Weights of a small mixture-of-experts language model, trained from scratch on English Wikipedia.
Size: 10 layers, vocabulary 8192.
Training: 258M tokens, 8727 steps.
Below are experts of layer 6 (counted from 0) of a mixture-of-experts language model. Rows are named router (the router's row for the expert), gate (a neuron's input weights, with its number), up (a neuron's input weights, with its number), down (a neuron's output weights, with its number) and show model dimensions 0-95. Each number is 500 + 25 x the weight over its row's rms, rounded and kept within 0 to 999. Numbers have three digits each.
Before each expert's rows: a language model's description of what the expert responds to; "comes before" lists some tokens at least twice as common just after its tokens as in all text. This comes from a sample of Wikipedia text that the model never trained on. Tokens count by the router's weight.

# expert 46
Description: Year and digit endings. Final digits of years and numbers, such as 16-27, 18-72, full years like 2015, and inches in height lines.
comes before: ",", " |", ")", ".", "–", "°"
router:489511505453446483500516491511515544512469519510522499508510479492494541477521434483483490531491470493497534521529536513509465505460492480491517491447478467487514530489573508527498510463521464481511514497517511507485510505513481512517495501533509466453525470488463515506497554531465527509
gate2:476485503476507474457523509504514562496472503459496532512454513542486514475510497469493520486535513482496500470511533477474526479520510513463493503489478473529554502506569515514470462482489465494486534497512520480534491506537541537502496518484503472521532532496466461503506504547536508496
up2:510509495468491513480531478518503507499505509488505563541468510494487513480493446460481498453493475498516469469492494529513519475480501516484484518512529442512553503511515485512491497518542452476505511515508543485498496494511517536518514495520486473490478477448455505490526537572547500508
down2:504568471498493504487494494502486508530491481494524495472491453520527492496497523510486514506520510485535459474485519512480534512491486488475470508519486521479496493521475528510545566513452488496503506515459499474502519452458491502467502443511554468469510522545449474523532498507477502475
gate3:463525475455480497496540502518566515504480520495533517533501483494488505466512501461541467533429497467490513523452519522522488519486477459501495482455521511487500462493509486546482529508493494494531541488531477521491494486495510504507494512516558468486537483512503539480514491488476528515
up3:497545509481508520507521517489504566494477501538512514501498500485477516474526497487523477539455476453515504551482499498485459524481499514485457514455488545446507474490536508555485547481497463502486509496504477486506515466474504532536502497532528496453502488507510517502486537460477529506
down3:521436513499570493522495468482530492506489489498520523508485516501495458535468507536509453499514512508484493457526501474450496471475500496522498471498537512492518487504507491531515501503464524532506507465533515497493503543489513523473527552452500538492458504554466470505457499507484504519
gate4:539510480542486491490507519496515505484476495525493513485515495518505474478504496528423495498489525486533546479506522531523514498488477486524510548456487494511515484471532506497513534481501508502504473550471517550458513517507507515474543492485473538472523502482470552494515502510503539423
up4:496568524530517507523495513508474489513471496533478513480501494487535499494491501508486517533559535496520523484464556505497478503490429494527498503474498461532522526503486505544516528497514496503510514529490493563492478515532496518478464455477471525535528521502514501499524456515475507458
down4:520470483514511537474474503475504481496498495531472471480491464471508510512569507526482494502488546512494432520494480468530534500480499466523507494510524499475447503524489489534487512521511475515496486509473478479516522504490529482405529489517457532511510492475504501461533520502531504494
gate5:499490526499515487511492484486497464463492517530487562489474502516538505539513443461531500524511513551512479538518502503511507513487494465492499488465487513502488471523528526487488491490489517511500416527507530460540487481537470527506513495493506516462523507489488503514555516472497561522
up5:507536471506469522487511529520501508515512481473518435513515469501477516472478547547477500508474500470496500466483513486472513500507497517512492493530503489491504515498490480511518524535522506486506574475499479529464498530445555493500470494514497466530505503501506502484422478508514434489
down5:508498486467503511489515517471459471502507523488472506494520498479529459484445492497467501494502462511530481498476475502504477543490555510584461473510471484500507519532496514480525510524538535540486483498463507477505486506509500486470485474509413502506473501480470515468510516529500492489
gate6:447493473500458501467494451509496511496502482474494493522452553496520484509441514520454489487497500524464495495506519544520519469467455522517513463468475486442484491508531479490516480473487514531488473510501520504502469492483480513498535471529468495470545472483485486532524512468462491510
up6:545508514479567488531488528505511481485494502512512508489529468498497547504536497488562532519489519469531520508476476479485463506543509497497483524539534503543504503489460511526442518518494504498509489467509477487503530516530540506513480538458522513540486532519523525466475494521542495503
down6:529523473522493503484514524465528539532484483514471453474504449478536497511456496488501522454513541467500499479529485511489544477476464490471481477483481510504517434507527506510514514479498521455500536489503534478496449492488498501511502512462522495480487512523497506515538472536440518476
gate7:512486510502482532491518469488478494530482508475460512460543487514534529481487504482495499489535463483520503500433529516516530500519511467512497490474518492505468453472500493531471476490476484497522533479544535499500543525515521526493511491539543495445485475514474495491559530526549513485
up7:531491502493473518494519485504476477498497515475454518476529479518541540501484502501534503498531466480502500469444511504522495499475510458515519477492533505498485466484505521533499487497490473503544512464564520490494511528535502545489513467544535507426481519490488498447544527515515477497
down7:480463488478486509485523474489472486528534479510506549441509501525466497493507546532457515544491474544475492541512501515485483487521491480498466505524473490508512483489502523501509492480559472494449454521463464462501533455467521508508457480493483482485510493488487461487500495480524478475
gate8:492569511501512451514496481512475482476460475467505535511505493465500535517481455512510495512553458532513496491579497478502475477477511465503510507452477434497508498503534486499569516475541497497489515512517492510494445479505490518499499476496514520499505498503483509528524520491494501500
up8:502558513514507469506475495515478472475470464459500526504497496447519528508486454513502495503539456521494501494574504471510470470473520461485512526446479450512500502510522506493568509498543506481484518513526493510495457479503469523512496464482516521485505490498490519538528528495505500483
down8:531514502496507495477524472454475540523509491509497491504492475491504516469509443479481497495538517502506483506513459473502476489523517495560498519483513490497512573504529489567497458530501494517486460537493507512494459465479484481435462497511469502495479491533532485483485475518467467491
gate9:533494483521513453499501561483470513494515528474505520473503490476483563491499445501494554497494473486526554463511513523499457484524506508517491493506530472509460515526461505512490528487493500511466493529508507485484459491499479523501472471528482487526481467515505490507517537580501515481
up9:466518515484498546502498475523524481491492483514512466483498498528504437504499593525519455495501536525476456525485503456499552528479469501480504507491455532491520473476522499480496463522509497505508501502448513509506531497494533485508533525509501512489508510487513514495489472432482481518
down9:459517514508526494495527487526512519535502472516530527508497488488497474503496535458469499528541514497464444550499491462546498496493485531529526517529476475480524511515517489495476484489488507454479465532507476494485552479485524537455477488485499512495507435456524498487527466526478512485
gate10:533484501519497504486542483541483548510495549485469549462478507540551518532499505499474522507485467485551508493518482504516448515502499510502528531516531482464450493477541482526518526498471455488523488511451510493489471486516505491515516484516496504522517503513508545484462532511530527472
up10:467508506503497466517453512474506473480543504508527497493520490469474465514490509520531476524502573520465488502475498483496545501486501519487446483479465497517571513505464499442515492526520517512475499499542496505502540489474481490509499504455524450498511495521508447510507473470498485522
down10:481521516510515504506448517528529499527491487481516520479506509477476539476508482491505517513498504477480503536498474520486509500450472510508522504503471516458547488538512531512541492481480557490464480513609499506524555523504519482486489497504501474497508474495461498515469503477481476537
gate11:498555531530515487514487505494447491500489451491508552483487467506486487511508476497469460502491470488489500488522525515463478514391490494471501470480462460495500485488487509465530528512501549502509512476494509502505457519506498544501477493513518459492538494500493487529528498476528504508
up11:514456470469466505503520498514547509491509558501486450520524523497495524501486521500529528507501537525502496504476464465528508502611511507522491523514535527509505505511522497514459485487488463490495492522500500490514528475485499457506513511502479537498464504491494519453451493529469487503
down11:503493514478466488532519482521520535538521531504493489552515534473508525487527516514482544515471533482532520519484527526535496461493513498481479496457504538475484460492490485534469475506502493448525515462508506480478520503534463495551462480501557511483514487476536513487541502506515462510
gate12:510540497477461515450529465497527519473526496485456491496505526505518513491510516482493534518495434449544473492490498496499520500479448499452510507477477491526544476528506487518508478496495491487474486495524443498549480511530495525509533439513521472469479471483475487505492502496536476501
up12:509532501483463507447523459504523524455529498488441487500493507501520531493512498489500544504498447444542481503477492520490517515486454494469524483486483508525544484507489483522506485523502495495491479498523459512559472506530499543521517425498534485478493474481475483504485509514527486500
down12:478474480542473494487499494474530511491522476567533469498513461474508510496520478514520530509482507457496445530490480489498503460509499505526470538502471495490499522491503513502514516515509503422485467486499511479496565505507487503489485537468503511495471505558523479480504488496573477512
gate13:510490436527499461493537506516477465450522492518520479469508543501444504494546463451498525502494457534505480488462513526529494503511543500481479524461461500533521484529477485527502511457474528508470517488485503491479491493473498502501504493488519467522515486450492517448536498500507505494
up13:491449434498498461514532507502528469498508523506505506488487494491450531449567479465520521502455476513521494509465496506503493501533536535487508510504464529529542500482474505486478510474489472501466485477464541493471482466482495500474480472489503478509494495462487529468518470521487542506
down13:543520510530491502518500523491455509528490493540521483511462529481481492493470479506532506508538482481531547508498486506504554497505504561495504521493465518545530475492431498470469458493505485504476478479493516513492540472482485506479492487478512506518533510526478465504572486520496457492
gate14:479475519461440514492489512481476534514524528503492544480510492478530479490485472511468528505506477496464470490549483453506484521497431445498524471492522440513517491525532530491522502494460527499504509480510491479518500517531481552489502511513470481517487489523492480471486488539504458523
up14:457471512481510460460499488500549510510501500542533528493471507490475498500480480495460496481500496549521540483465459542471485481512500541494510487502536489504438514522484499486494495443511453453518463493499500511499493511506478529468530508512511518503484507484486482440535531533503500461
down14:502481468475491455488521471472480513472507507483492529538521475478560511508504512456495503511506555467480504482528495474464508458502509486465476501471480496484535503497485531529495490501483474460532519511509542484530527461552449460531558528492503507477514486499523481476509526522491498502
gate15:546530490446521495487530478455503498486489499484532505474557474478518485488546477520494469521499483515486479508484497496485532473501496483436505482461523492504503509466526551490526516478484510545524481520478532522528503511525443492460520497525510476467515501464520487510546527530516501481
up15:470480492530461494520485517538497488523503501527453487525467539523485507518448520481520548462502513490509522487531499521517463525475527495555498520542474514487496496546467454516480466508518501464488518483520448498477500498484556495514472495489515526513489499528487507475458481450478507504
down15:514476556494496484511446511490474537532479485511492498505515509520500474486516490511482504513482490513513489554472524519509474558525514486520560462498512518493515430492485475507493503497481537459498478543530514501469502510505485479543481515467498517489490494531476440492478494492481500567
gate16:489545460481497488468494482479464509464509508470533503466498514508473512493486460501523503543501483502523551525485532500575509491484504505510544554498490476491512532495467514474536478529496519494489524503485479514502513494545497517556515524487478532432552485510488482504502509511509476475
up16:504497528543488489481488501509512506548462475495475461490498508480543498499500580496504519463503457476543507512530503498490518501517484462549443504508509525487502484490461510526464528482494488478506442496500510490490520474481561470517506481513513509549477514499513482539531475478531488498
down16:518489467475505483528504528506490492510514518509487483453489551504494488490531489532485539517538522516516496492539511502513519506492460474482508484519503534494516469441512515477541513495533481500496453493480519530506506466497581507445530493480514462478507478453472466490560507494502488515
gate17:492499414462517492495503487522518537508502488499500509491511483467501499525507451472519483493517516472502496525511487539500507458516504524491518539525502529432525477523466511505484457474499501488500534525493480528497465549508539531502505516487477482461542511450487553487522508469509519509
up17:500495414488532493482492490523515522500491476492509522492523500464504510534501460483535490509507498457494498522512507544495508458531501533492508536538502550432510496509484513506471448476505503486507533509491480509508476553498525525502509508487484478462525512456490557499526504465519526522
down17:512530498559513463471473505509509534522477507505509492510480508528465482484497522507516516524515536517472479497495465505510526459508482540505531547525515506492490482537520494503498571531493493510486471540478541493516524515524504488485481499512509496501523547520510467439508526520576535491
gate18:528459510517551457515513473539540499484513532510532493508460503514495483446463488476446526500531515474497532479557521462512495511506490441538492497482515508517518473526519519493515492511466507472534534486499552495519494498458484520501535504520519495501522501480472484492482454505475513507
up18:527463508503524440520523471506526503501530525511520500526467504514492487463466496477439514518538527493509522485562527468511496514498494452533482499498500496503508467526543517500526491494468502466531540487503556481540491493446476510489527510515534483512516491484476495483480442505484510516
down18:485482473482482494518493516518536485492514502522502535475495516492429534490500473551518505484459487506523513518500540487521523515499498471534473521488531496479464470464480482550496472552490500530493541503529485460521511512537539511490518498502470515505503503469499502543458487513568526528
gate19:502463501465490485524484526550489543510512511446483503476475526538532493529503463500521504530493489505477468478484538526481476480443462483485504463457503469496528500486540543460465458488484544501510464486499504505484505488508520515508528505511463467459505492539495500480500534491481465489
up19:454477493480492516516483507542491529511474515487492518498442522549498486552460486477548490498481493527463484476465514515485468518457495476470499445485510494513494485461562490472456499507507503500504455487478509522514474517522510506514510479546469472472518512493536495474494527499459480489
down19:523512498462510489495499478475502486424511458479492514464521537503477487503491492516501486548481524475480511511523530447509500495466528494539512479482506466483473503481460534472495486525496552524460484463470484475477499482505532500526515555477500511459450489462511510487508456482499507487
gate20:525518464507514431483530470505513547495514516467490492508524506537468460506488437493513493481527502510487503496491518542485509500466499483490472485491481477500515517542498515500565469511506499544473507513525486520489481460516474513508540555463497495483499476498511487496477491551452539474
up20:474511534495473561508474525502488445509470487533521508490478484471508530509524558496472525523473499483506487496501483457527476503520500516512530506505529519490490474468497493501443539471508505452516492491482505480514529542470536488482469454545495504504499524489483513507528504454526456538
down20:513532460526496480477486499579504497509473509504520536486491484539496512495503523498456528504541539479492502529517512500520511470499515514466535519539507488469497509478497533509495516497523555474500494490526481442488510482529487488526497555512515472475485504516464536554522513499561508483
gate21:482531454482472519486539517506518514487498511494415500463488502491489499522479495471470463531500491516509506525484490499471511484475537469495501461494526491538494475488526497468512493489483481495475505478556557488479493455516515516492517454529500476451484468496491524496490528442467504530
up21:493533476519480523499540512492516482485474505502445509476496481525533496461477511467502479489484526504506503488475493497464519513486559474489496468482545481528465454509530442485521497497531538502499503425526499480475521470512496494489524471473510476441500512513500519486452531510496495531
down21:545472498515525543537491515470467449452505474505485480481474468514544508470513512481545520496460488508506518469496475492500521521485487459484472504495517517489504516537464528495491529502498540553536492502510479457497504520503541493506474482524532480453522522516538517517551519506497518476
gate22:543457539504474495537492504460486486507508509502486499459502454444517521470499492517470471513493496477532553527519519463483487505489456513461505498498500464489480489498506505523517496523518526431509517531479536495510526505487482511490542550509487483507533504517485507496503554491551510457
up22:537450489523509501498506503476516494498516484534488538501479502479527489520527551511478483486484487510500523536552516537500473517533511508481506506480521479516489509481515458526480489501478517479549544512501526478536489515511477518526492519503501469532499514532556522530494585522548524469
down22:491518512492474532479484477486518480480492463462485525497485512512479509511503438506482500531473532504514462506497483528498526531457510515487549463530466515508491463556476536529465487510504504505524513461496493499506505511466482478534521459468511549456533533454468481510513519495543503496
gate23:509521492484510534539544494557499504505502501547474507491513519539530552497507468483484512481521523493511499500491519484513509485482507493547512444451547458521514482549520504538494487526499469540500490506464521515518515516514487472471493491502529448537509502534507467525528526505517500451
up23:489472516511491475462450510448493504489506507466530491502492479460476456507487512514509499530482465516491495510508480506493490516526484506459503556548459512479486510457481502456497500474498525447505507493539483480474486483489516530522494498506457549459489491474490537471466470490478498563
down23:478506479519463510482508467485505467530526503498509513505496466495479448453471491505521472520523484478496500507497548524476461486507483497490504524513520452502508505489523497447529537544458564506505486530508505525465502517516543440546450471504481515490496484531517482520523503499467486517